config.toml
init_std_router = 0.021
norm_place = "pre"
norm_eps = 1e-06
positions = "rope"
rope_fraction = 0.5
schedule = "wsd"
batch_tokens = 131072
Below are experts of layer 10 (counted from 0) of a mixture-of-experts language model. Rows are named gate (a neuron's input weights, with its number), up (a neuron's input weights, with its number) and show model dimensions 0-191. Each number is 128 + 32 x the weight over its row's rms, rounded and kept within 0 to 255.
Before each expert's rows: a language model's description of what the expert responds to. This comes from a sample of Wikipedia text that the model never trained on.

# expert 30
What it handles: First names such as John, David, George, and pieces of surnames or place names like son, ton, ley, ville.
gate0 [ 97 172 123 130 109 180 123  97 151 181 168 109  95  97 118 165 103  99 134 165 153 190  88 180 152 106 131 111  72 136 135 119 143 132 138 102 171 138  97 156 106 103 152 139 101 131 149 103 116 137  99 176  83  96 101 142  70 123 180  94 106 190 144 140 132 143 128  92  52 118 139 110 149  84 123 106 157  85 163 103 169 121 110 106  60 102 144 165  97 163 172  98 191  90 141 114 183 143  84 149 110 116 118 149 149  78 116 134 131 160 141 151  60 127 101 143 166 149  18 136  86 164 122 115 109 133 139  95 197 139  90 138 141 185 137 105 177 149  84 151 130 140 169 111 100 142 115 172 141 198  78 136 100 102 122 125  94 105 104 128 128  91 146 151 180 131  78  78 140 171 128 147 106 114  92 144 125 142  64 166  58 105 150 100 118 163 105  77  90 129 113 118]
up0 [105 148 120 161 104 149 108  96 144 107 120 117 162 170 139 151 152 107 136 134 168  86 203 115 154 118 180 131 168  69 108 142  99 162 120 174 122 120 143  61 103  85  97 157 140 115 138 119 158 141 152  98  91 145  97 130 102 131 162 121 145 103 159 140 128 161 113 181 155 152 133 178 152 197  54 130  97 142 102 121  70 125 169  86 153 153 162 138 140 133  93 139 109  87 129 131 104 150 122  73 125 131 171 150  63  82 142 127 129 144 124  99  82  92 214 127 156 134 117 138 187  63 164 152 164 123 146 176 148  93 121 139 164 136 140  49 122  84  70 132  64  89  86 124 126 155 144 139 134  71 143 102  80 173 200 169 120 111 100 149 175 169 157  88 131 139 106 107 140 118 120 124  87 150 157 132 120 107 148 188 131 151  88 180 141 132  76  97  81  87 136 186]

# expert 1
What it handles: Line breaks and closing punctuation ending list items, table rows and infobox fields, like the break before "- City:"; also unit marks (°, ′, %, yards).
gate1 [ 98 148 179 138 194 135 204 121 143 114 102 169 138 127 163  98 120 129 114 124 120 139 167 149 122 153 159 127 120  95  97 113  85 160  50 169 159 126  95 102 179  78 198  51 125 110 114 140 119 124 120 120 155 120 122 176 120 104 125 119 182 159 148 103  35 155  73 137 108  64 131 188 103 177  74 142 108 142 122 113 206 155 163 149 156 122 137 135 132  84 100 171 138 147 122 164 158 184 131 109 135 141 195 109 103 127 106 142 138 158  76 106 113 143 137 125 118 122 114 132 114 128 120 116 133 154 178  95 151 131 125 167 148 122 164 138 172 120  87 141 118  89 141 165 193 151 191  98 187  76 156 130 140 159 172 146 117 119  98 147  80  87 149 135 185  72 130  92 151 184 119 142 135 140 122 141  98 164 103 153  68  80 172 154 117 105 120 127 164 199 123 108]
up1 [133 142 128 117  73  82 128 169 126 123  96 117  93 205 118 117 132 136 173 108 113  98  56  72  82 216  70 139 134 132 127 125  65 149 164 128  92 142 150 168 123  84 122 149 149 116 111 144 171 113 107 126 126 142 129 169  91 124 101 123 143 193 205 143 131 109 195 136 113  79 112 131 185  52 149 128 174  67 139 113 128 125 157 129 150 145  97  75 120 137 153 133 141 192  79 136 133 158 104 176 151  99  75 121  93 127 155 205 120 159 151 154 115 132 145 162 101 132 102 153 150 112  92 141 104 132 125 139 155 108 127 189  71  75 145 129 116 148 130  82 188 122 116 141 113 157 100 100 137 114 122 114  70 166 117 106 124 107 170  75 139 194 138 158  84  98 111  94 140 134  87 100 132 150  73  70 167 106 135  95 134 158 142 169 156 171 162 131  94  99  89 148]

# expert 7
What it handles: Field names in infobox and list layouts (Full name, Coordinates, Website, Genus, Succeeded by), and the degree, minute and second marks in coordinates.
gate0 [170 128 141  90 154 134 159 151 113 143 163 128 148 124 117 131 123 134 137 207 137 151 159 110 172 138 145 135 121 132 138 146  93 134 110  82 104 105 126 101 156 104 177 191 153 114 157 125 142  93 115 141 187 126  61 135 161 134 132 138 119 178 134 192 113 113  71 124 124 145 136 126 148 160 130 159 148 170 164 124 129 105 101 173  79 110  78 171 105 116  71 117 133  76 120  91 230 138 115 154  74 153 156 118 163 132 103 129 172 144 111 164 132 121 126 124 122 123 141 177 152 105 149  84 118 102 165 189  83  89  89 221 129 121 152 161 177 181 120 135 196 154 190 168 143 185  92  92  61  96 118 151  86 161 121  61 153 101 134 127  85 131  77 132 165 140 167 162 110 102  89 149 133  94 156 128 171  82 133 185 128 126  90  97 148 187 125 154 160 145 144 160]
up0 [ 81 176 104 131 165 114 143 121 140 129 130 180  80 148 136 160 100 143 165 118 147 147 135 141 159  99 150 165 100 128 154  99 108 166  86 131 130  99  74 116 107 122 136 158 135 149 134 140  95 137 139 122 187 133  64 195 226 113 142 176 129 123 131 101 131  66  63 148 176 149 148 198  79 127 148 124 114 113 105 155 111 108 134 140 131 104 120 131  96 116  87  80 178 115 121  92 150  44 126 194 101 123 101  86 109 166  67 101 156 145 100 202 129 123 122 139 102 126 112  88 120 115 139 117  82 169 200 146 137 130 135 165 120 108 135 125 133 120 125 125 215 122 178 107 112 101 144 113 138 126 120 150  69 137 171 115 131  86  83 109  71 151  69  93 166  70 112 146 166 115 144 126 117  75 176  71 183 119 106 136 184 149 126  84 147  99 191 118 105 129 117 158]

# expert 28
What it handles: Nouns for jobs, titles and organizations after "a/the" or a nationality, like American basketball coach, associate professor, University, Army, politician, Award.
gate0 [129 154 117 175 129 122 136 126 118 145 111 123 177 187 138  95 179 123 133 129  81  66  99 110  90  87 134 130 177 118 131 150 108 131 126 121  92 152 130  80 121 102 146 126 132 121 117  86 135 142  84 142  95 142 110 109 150 132 151  81 111 117 122 102 135 173 182 116 114  74  69 127 145 104 136 143 105 129  83 108 167 161 149 189 119 138 126 182 143 164  77 150  94 171  53 121 177  99 183 171  55  64  96 176 132 173  81 118 128 150 160 130 127 117 124 123 166  96 154 129 139  85 176  90  58 146 145  72 143 179 111 124  57  78 165 109 127  68  93 107 142 119  88 135 121 128 107 188 140 137 117 104 111 137 174 177 135 163 142 202  99 141 137 168 120 126 155  78  77  88  75 101  66 164 129  92 144 149 118 162 102 130 159 118  80 177 138 119 164  91 164 151]
up0 [161 117 121 145  99 157 113 121 100  72 135  88 111 121  88 163 115  83 155  88 103 138 108 167  76 144 102 174 112 120 124 142 133 215  86 187 123 133 139 105 123 114 165 130 131  97 124  82  96  94 128 124 148 133  96 138 111 142  79 161  86  90 134 179  77 204 143 147 174 133 196 162  84 116 109 156 148  98 137 117 115  91 116 150  98 107 107 182 134 124 123 121 138 145  51 150 101 133 131  93 154 107 123 136 141 145 134 170 125  98 137 132  86 157 105  79 109  53 172 100  59 161 107 133 158  75  60  99 168 168 151 155 112 126 122 101 101  78 114  67 121  44 129 153 161 140  99 116 132  67 172 119 110  71 189 169 130  96 151 102  91 121 203 141  99 129 119 186  96 140 110 132 131  62 166  94 135 132 132 128 153 121  93 170 134 111  93  90 141 147  97 132]

# expert 6
What it handles: Syllable pieces inside non-English personal and place names, often Turkish, Arabic, Japanese or Slavic, such as ku, kov, ō, dha.
gate0 [151 155  94  96 154 174  80  93 208 150 110  91 110 132 122  97 100 111 102 169 125 106 153 136 103 190 103 109 194 171 113 149 124 158 146 101 112  85 137 174  83  82 103 154 152 144 148  99 161 151 117 175 108 188 105  95 125 104 149 123 155 107 133 138 167  87 107  96 134 140 125  42 162 132 105 118 131 167 143 136  65 134 146 135 121  84 201 102 137 109  75 152 110  91 102 147 140 207 119 117 128  62 176 166 136 113 171 106 121 164 110 167 139 108 135 157 198  75 121 106  69  99 113  62 183 108  73 179 182 119 171 128 109 147 168  95 151  91 162 113 151 205  96 139 122 150  88 126 149 112 156 126 124 106 144 108  85 118 182 135 120 100 102 126 133 149  91 155 106  91 148  52 140 149 153 106 125 113 148 103 109 123 130 174 127 143 159 127 113 149  72 128]
up0 [ 58 127 153 165 125  89  98 191 146  67 190 131 119  82 129 106 154 140  91 179 117 126 128 144 170 153 180 122  67 100 119 131 111 110 147 147 132 143 142  96 154 188 156 129 119  78 107 152 100 144 144  87 156 117 126 180 154 113 121 161 116 166 111 112 109 148 106 165 147 124 162 117 104  95 121 149 105  97 164 123 135  53  92 108 158 126  72  93 116  70 138 156 181 171 137 121 124 102 155 141 132  71 160  65 133 144 108 142  81 161 165 199  79 179 130 149  85 124 124 148 130 136  97 151 152 114 154  75  91 128 114 120 203 117  83 119 102 148 121 212 182  46  71 131 164 117 169 143 171 151 114  95 170 122 148 162 104 142 100 130 149 143 133 166  82  93 150 113 191 131 137 156  82 122 178 167 159 112 138 143 131 120  98 105 163 108  98 146 140 126 184 171]

# expert 24
What it handles: Common nouns and noun suffixes after the or a, such as area, development, construction, and endings ity, ation, ment, ism.
gate0 [125 107  95 136 113 111 177 165 167 128 170 105  94  98 146 149 128  90 129 129 156 165 102  89 156  93 104 151 110 114 107 171 138 142  86 102 130 185 107 161 158 149  63 203  56 172  79 127 119 126 106 181 104  67 122 100 183 132 181 176 120 130  99 125 127 129 165 146 108 154 135 148  96 166 119 142  88  97 188 143 168  93 121 137 177 119 159 105 143 167  63  83 132 103 118  92  85 145 132 162  62 131 115  90  89 135 188 109 103 105 113 169 140 133 192 152 127 107 176 149 128 112 125 141 141 173 138  43 116 135 109 110  90 115 138 126 163 182 147 126  36 138 153 122  60 150 168  83  48 156 156 145 154 114 142 109 146 135 114 102 122 162 159 153 171 145 138  93 117 140  96  82 127 131  93 133 107 148  66 114 122 111 136 115 131 181 138 126  98 142 104 194]
up0 [149  81 118 117 115 101 179 167 120 126 162 130 119 117 124 120 144 101  98 102  90  87 147 142 173 125 125 171 184 120 174 114 165  79  95 176 192 187  84 147 119  87 148 137 130 127 151  91 142 140  92 179 128 132 120  86 142  91 131 150 117 114  88 138 149 163 154 113  60 124 207 150 102  93  86 150 103 104 152 123  85 213 101 146  87 131 133 113 167 143  90  60 198 112 152 122  72 134 109 145 125 115  47 118 106 148 138 147 113 104 142 182  92 107 151 125 210 137 100 125  66 142 164 115 147 123 109 221 115  65 106 176  98 162 184  94 143  78 124 171 162 148  89 137 120 118 155 110 129  96 104  94 159 132 147 150  88 112 144  83 122 132 144 106 150 152 110 107 178 100 100 123 126 116 156 146 147 123 107 196  90 116  93 152 164 113 145 157 154 173  96 132]

# expert 0
What it handles: Word pieces inside Latin scientific names of species, genera and families in biology lists, such as idae, aceae, ensis.
gate0 [177  95 155  96 197 145 107 139 149  82 124 145 112 123  82 113  96 203 130 117 142 135 140  83 142 123 114 124 101 129 144 116 127 142  96 101  74 128 121 154 117 158 143 189 151 109 200 117  93 118 114 152 116 123 137  60 127 100  86 140 109  66 142 161 161 176  86 146 113 135  90  56 148 177 142 143  82 113 163 103  98 149 120 139 154  89  82  62 128 149 172 129  60 127 109 205 111 125 130 111 213 146 129 128 113 116 151 117 165 135 120 129  63 141 227 141 109 107  94  84 130 141 109  98 201 144 124 166 113 106 165 142 136 110 119 118 150 137  78 166 125 120 106 112 105 137 138 182 151 129  78 110  90 106 131  77 141 119 149  98 153 140  85 157  79 169 149 112 138  54 113 115 115  44 154 123 146 142 107 148 116 166 112 185 110 110 191 122 106  95 149 112]
up0 [114 119 131 128 137 144 129 139 125 127  72 118 171  92 162 112 160 110  87 151 137  80  93 109  99 135 159 131  87 148  93 114  77 122 145 122  96 109 172 115 177  91 128  85 130  91 124 102 105  98 120 136  80 106  86 108 138  50 141  95 159  93 178 115 126 109  93 162 100 140 101  84  89  98 107 146  96 143 142 175 137 108 176 127 154 152 128 168  95 149 144 176 132 100   5 136 123 123  96 110  74 138 179  90 108 129 152  48 122  70  98 147  92  90 134  90 152 156 101 127 117 139 140 104 152 172 136 169  92 118 176 145 102 115  96 113 127 129 108 150 109 160 150 120  73 115 132 117 128  63  35  57  75 111 179 103 151 100 172  78 172 162 123 126 102 132 124 147 107 113 186 178 114 116 118 132 146  85 106  99  78 100  88 100 107 131 146 121  98  90 153  60]

# expert 10
What it handles: Personal pronouns and possessives referring to people (he, his, she, their, him, who) and nouns for people (players, artists, sculptor), mostly in biographical prose.
gate0 [162 135 164  95 117 133 103 203 139 128 103 141 103 127 135 169  65  97 140 132 117 193 128  50 136 103  73  99 133 102 129 184  91  99  89  74  52 161 125 114 180 124 104 141 207 145 123 140 151  85 118 116 158 147 114 108 145 160  68  80 135 121  95 136 138 111 145 117 104 178 142 155 145 150 169 150  98  62 140 124 166  94 129 160 109 125 111 178 117 139 138 112  80  78 117 113  99  83 132 117 107 123 205 110 101 166 134 147 107  82 216 164 109 124  87 149 143 159 118 150 135  87 162  82 127 183 124 101  95 146 162 191 110 128 152  75 122 139  81 111 177 166 158 114  82 150 129 103 139 117 142  90  94 150 149 132 166 179 111 133  88  49 125 152 140 163 174 113 106 158 149 147 160  99 120  97 144 126  92 178 106 121 172 113  82 189 132 138 107 130 138 118]
up0 [106 128  85  92 127 136 144 160 104 123 145  97  55  95 153 157 106  79 143 162 110 164 131 159 136  96 110 170 175 150 122  87 145 102 124  77 103 162 108 135 138 114  81  79 191 146 148 157 111  97 115 145 138  86 132 162 175  94 102 139 140 138 133 108  92  84 104 146 148 185 175 135 134 103 148 150 149  80 109 100 139  58 133 201 113 137  72 117 115 151 139 140  89  88 125 105 109  89 142 162  91  99 177 181  99 150 134 113  68  67 105 106  85 143 123 116 145 100 136  98 122 118 218 121 101 163 104 134 110 125 143 187 124  80  72 101 126 190  78 113 146 143  95 114 104 185 116  82 164 154  60  66 134 205 166 170  99 161 184 158 107 110 130 117 156 182 171 114 146 115 132 135 148 122  77 130 118 193  75 122 103 107 151 134 133 116 127 146 151 105 167 135]

# expert 5
What it handles: Line breaks after headings and list items, plus spatial words like north, south, end, side, back, city, half.
gate1 [123 142 143 121 135 180 122 126 168 124 118 145 150 133 128 110 140 141 119 102 170 157  92 180 101 123 130 106 167 167 145 200 146 130 110 159 124 170 180 108 206  53 121 146  91 163  85  91 124  51 109 153 114 103 137 114 118  63 133 133 110 149  65 160 159 153 112  92 118 149 169 161 134 116 125 146 173 142 128 113 138 118 139 122 162 149  80 179 131  88 147 115 141 103 137 107 101  89 130 111 109 100 131  85 142 149 120 141  88 116 133 141 146 131 114 177 237 138 138  87 145  66 144 163 210 100 158 109 109 112 115  96 124  97 114  67 101  66 133 135 118 121 139 120 140 143 132 114  75 216  98 135  95 138 179 160  97 140 126 132 119 116  75 163 107 150  22 105 154 142  73  82 107 117 171 121 144 165 128 130 183 118  78 117 140  74 163 141  96  94 122  80]
up1 [130 143 154 146  91  83 132 136 149 147  66 154 125  98 154 172 123 151  65 170 147 114 182 182  93 122 141  78 174 126 157 118 123 144  63 120 115  65 124  99 138 132  71  91 134 120 111 135 117 104 156 109 127 145 123 162 155 115  67 150  91 152 172 203 154 148 194 145 127  95  99 103 123 160 157 156 111 119 150 163 131 121 125 192 171 159 155 142 121 146 105  53  82 166  99 129 113 194 148 188 103 177 137 143 143 117 136 130  71  43  89 119 116 133 146 131 123 145  98 121  51 100 105 152 171 131 143 175 165 152 144 102 130 126  57 182 101  94 112 108  37 133  82 124 138 160 124 141 193  85 118 141  94 140 113 134 132 164 130 144 139 126  95 152 152  99 136 141 165 115 145 140 166 115 114 125  79 125 138 129 125 116 130 102 109 107  70 150  71  70 109 191]

# expert 20
What it handles: Percent signs and digits in census demographics and election result tables, plus there, For, Votes, Turnout, ±%.
gate0 [119 119 140 112  56  93 155 120 147 182 146 104 124  79 146 118 161 163 171  94 171 157  98 145 132 136 100 190 188 182 138 128 173 104 107 104 119 152 104 105 116 126  78 131 246 226 117 133 117  67 199 150 137  98 146 133 135 106 133  99 152  99 138  89 148 113  71 101 144 103 136 109 163  83 111  66 204 140 125 117 109  88 175 130 132  81 163  87 106 110 122 144 120 156 136 110 108 130 130 125 110 139 159 125 138  84 125 132 147 135 136  85 108 161 171 125 132 142 124 112 133 144  63 124 164 141 153 128  89 113 122 123 147  95 190  59 128 133 146  79 176 117 123  94 133 127 125  99  74 149 107 130 147  87 131 136 165 147  79 123 132 125 146 128  89  96 135 143  75 129 114 119 159  82 131 131  94 134 111  28 154  66 112  83 135 157 123  75  83 106 184 152]
up0 [ 61 112 143 142 126  97 146 102 130 127 170 111 142 188 156 114 120 129 112 172  72 135 151 117 104 118 111 119 103 160 143 192 115  82 132  63 138 151 146 155 138 142 105 142 117 108 157  97 111 112 129  89 121 118 206 112 150 130 176 144 100 105 233  94 105 101 152 150  70 182 119 133 132 126 146 118 108 101 114 157  81 122 134 108  53 151 145 138 115 108 155 129  80 115 108 142 116 136 178 132 143 171  83 114  64  79 140 131 106 141  59 185 143 109 117 140 140 160 105 149 118 129 195 129 158 130 149 179 112 183 165 156 104  88 115 128 160 165 172 151  76 122 149 114 145 101 142  95 121 141 125  97 131 135 117 116 140 182 200 121 169 141 182  87  73 169  92  82 143 100 148 133 104  73 137  62 156 113 145 188 129 155 144 116 178 120 113 121 153 122  99  21]

# expert 22
What it handles: Hyphens inside compounds (single-handedly, ex-girlfriend), dashes starting list lines in infoboxes and See also sections, and the words as, after, under, co.
gate1 [125 101 100 137 173 132 120 153  50 129  99  83 123 138  72 142  84 142 104 103 132  99  84 156 116 173 124  90 125 159  45 143 131 154 109 115 110 160 152 135 147 100 189 122 153 112 124 115  99 176  76 116 107 170 162 184  99 166 191 157 129  90 156 141  85 142 120 188 149  60 109 146  85 146  69 137 154 132 125 146 119 109 105 163 141 123  83 117  58 124  97 202 112 174 169 123 110 121 117 137 172  95 140 196  91  84 167  75 201  96 119 109 159 136 134 123 143 140  89  96 187  66 137  73 158  99 142 114 143  73 150 114 130 143 118  99 131 155  68 142 131 117 136 119  79 111 160 141 176 141 143 177  92 110 128 124 146 152 114  71  56 173 136 116 153 123 141 127 122 123 139  89 148 118 188 140 111 136 175 107 115  87 124 140 200 143 139  89 139 123  97 102]
up1 [122 154 119 145 122  98  67 164 143 170 141 133 171 138 102 145 117 121 100 120 127 157 131 151  90  67 134 108 102 156  90 128  97 126  83 146 134 133 126  52 191 117  99 144 101  68   0 113 109 131 126 147 123 111 159 115 108 143 195 157 161 121 148  96 132 113 146 156 119 178 111 131 116 149 126  94 132 145 127 182 113 113 132 164 155  64  85  68 133 100 135 124  53 181 111 131  73  87 148 126 108 105 124 141  84 149 170  60 155 115 154 166 152  96 122 160 162 157 121 138 116  67 135 179 153  84 132 119  92 102 158 159  97 129  97 178  76 123 109 164  84 132  62 140  83  67 140 121 212 137 152 118 119 102 122 129 151 154 193 109 100 144 129 148 135 135 150 160 122 109 150  81  79 178 145 131 117 127  85 149 126 118 157 111 126 123 126  61 171  96 145 109]

# expert 29
What it handles: The preposition in before dates and places, opening brackets and quotation marks, section markers ==, and prefixes un, dis, re.
gate0 [125 159 121 177 155 151 136 138 101 124 129 101  91 146 117 160 144 167 122 101 115  74 131 121 159  70  79 112 118  95 115  69 180 123 153  91 112 137 163 115 132  81 115 137 117 124 117 118 148 166  64 189 109 146 131 171  86  94 161 143 127 149 148 121 155 145 161 142 102 150  69 163 137 122  92 157 167 104 111 134 126 128  94 103 160  82 125 148 139  93 154 132 106 179 141 123 121 140 141 119 156 174  98 122 101 144 136  91 105 137 144 131  87 180 175  92 168 112 180  98 147 156 146 101 150  55 121 131 169 147 155 104 144 115 122 148 122 182  72 212 129 160 162 144  87 111 123 207 155 177  83 135  74 108 126  95 145 116 129 167 188 172 116 100 193 157 146 123 130 163  77 122 114 171 130  65 182 133  91 219 158 108 111  75  67 144 104 157 195  93 165 133]
up0 [ 78 155 101  80 115 136 146 126 182 129 138 122 159  84 139 114 172  91 164 140  89 128 131 111 145 136 104 110 100  68 169 103 172 155 152 137 137 120 234 173 189 146 129 141 104 184  99 125 158 160 116 125  82  84 166 170 129 144 163  72 104 140 105 102 144 122 114 153 136 146  81 195 157 120 167 131 131  77  97  41 150 154 118 120 140 136 129 159 155 124 140 158 121 103 131 103 154 138 128 133 148 158 102 135 100 139  94 145 104  74 137 179 118 157  80  86 127 101 113 125 135 127 130 130  96  77 178 136 161 164 131 136 161 171 140  72 135 103  85 123 151 120 143 134  57 114  57 148 121 172 156 185 103 151 116 157 157 108 106 125 107 130 112  74  99 136  86 140 139 115 110 130 159 144 201 122  60 130 152 110 165  85 208 143 125 124 113 116  31 109  63 101]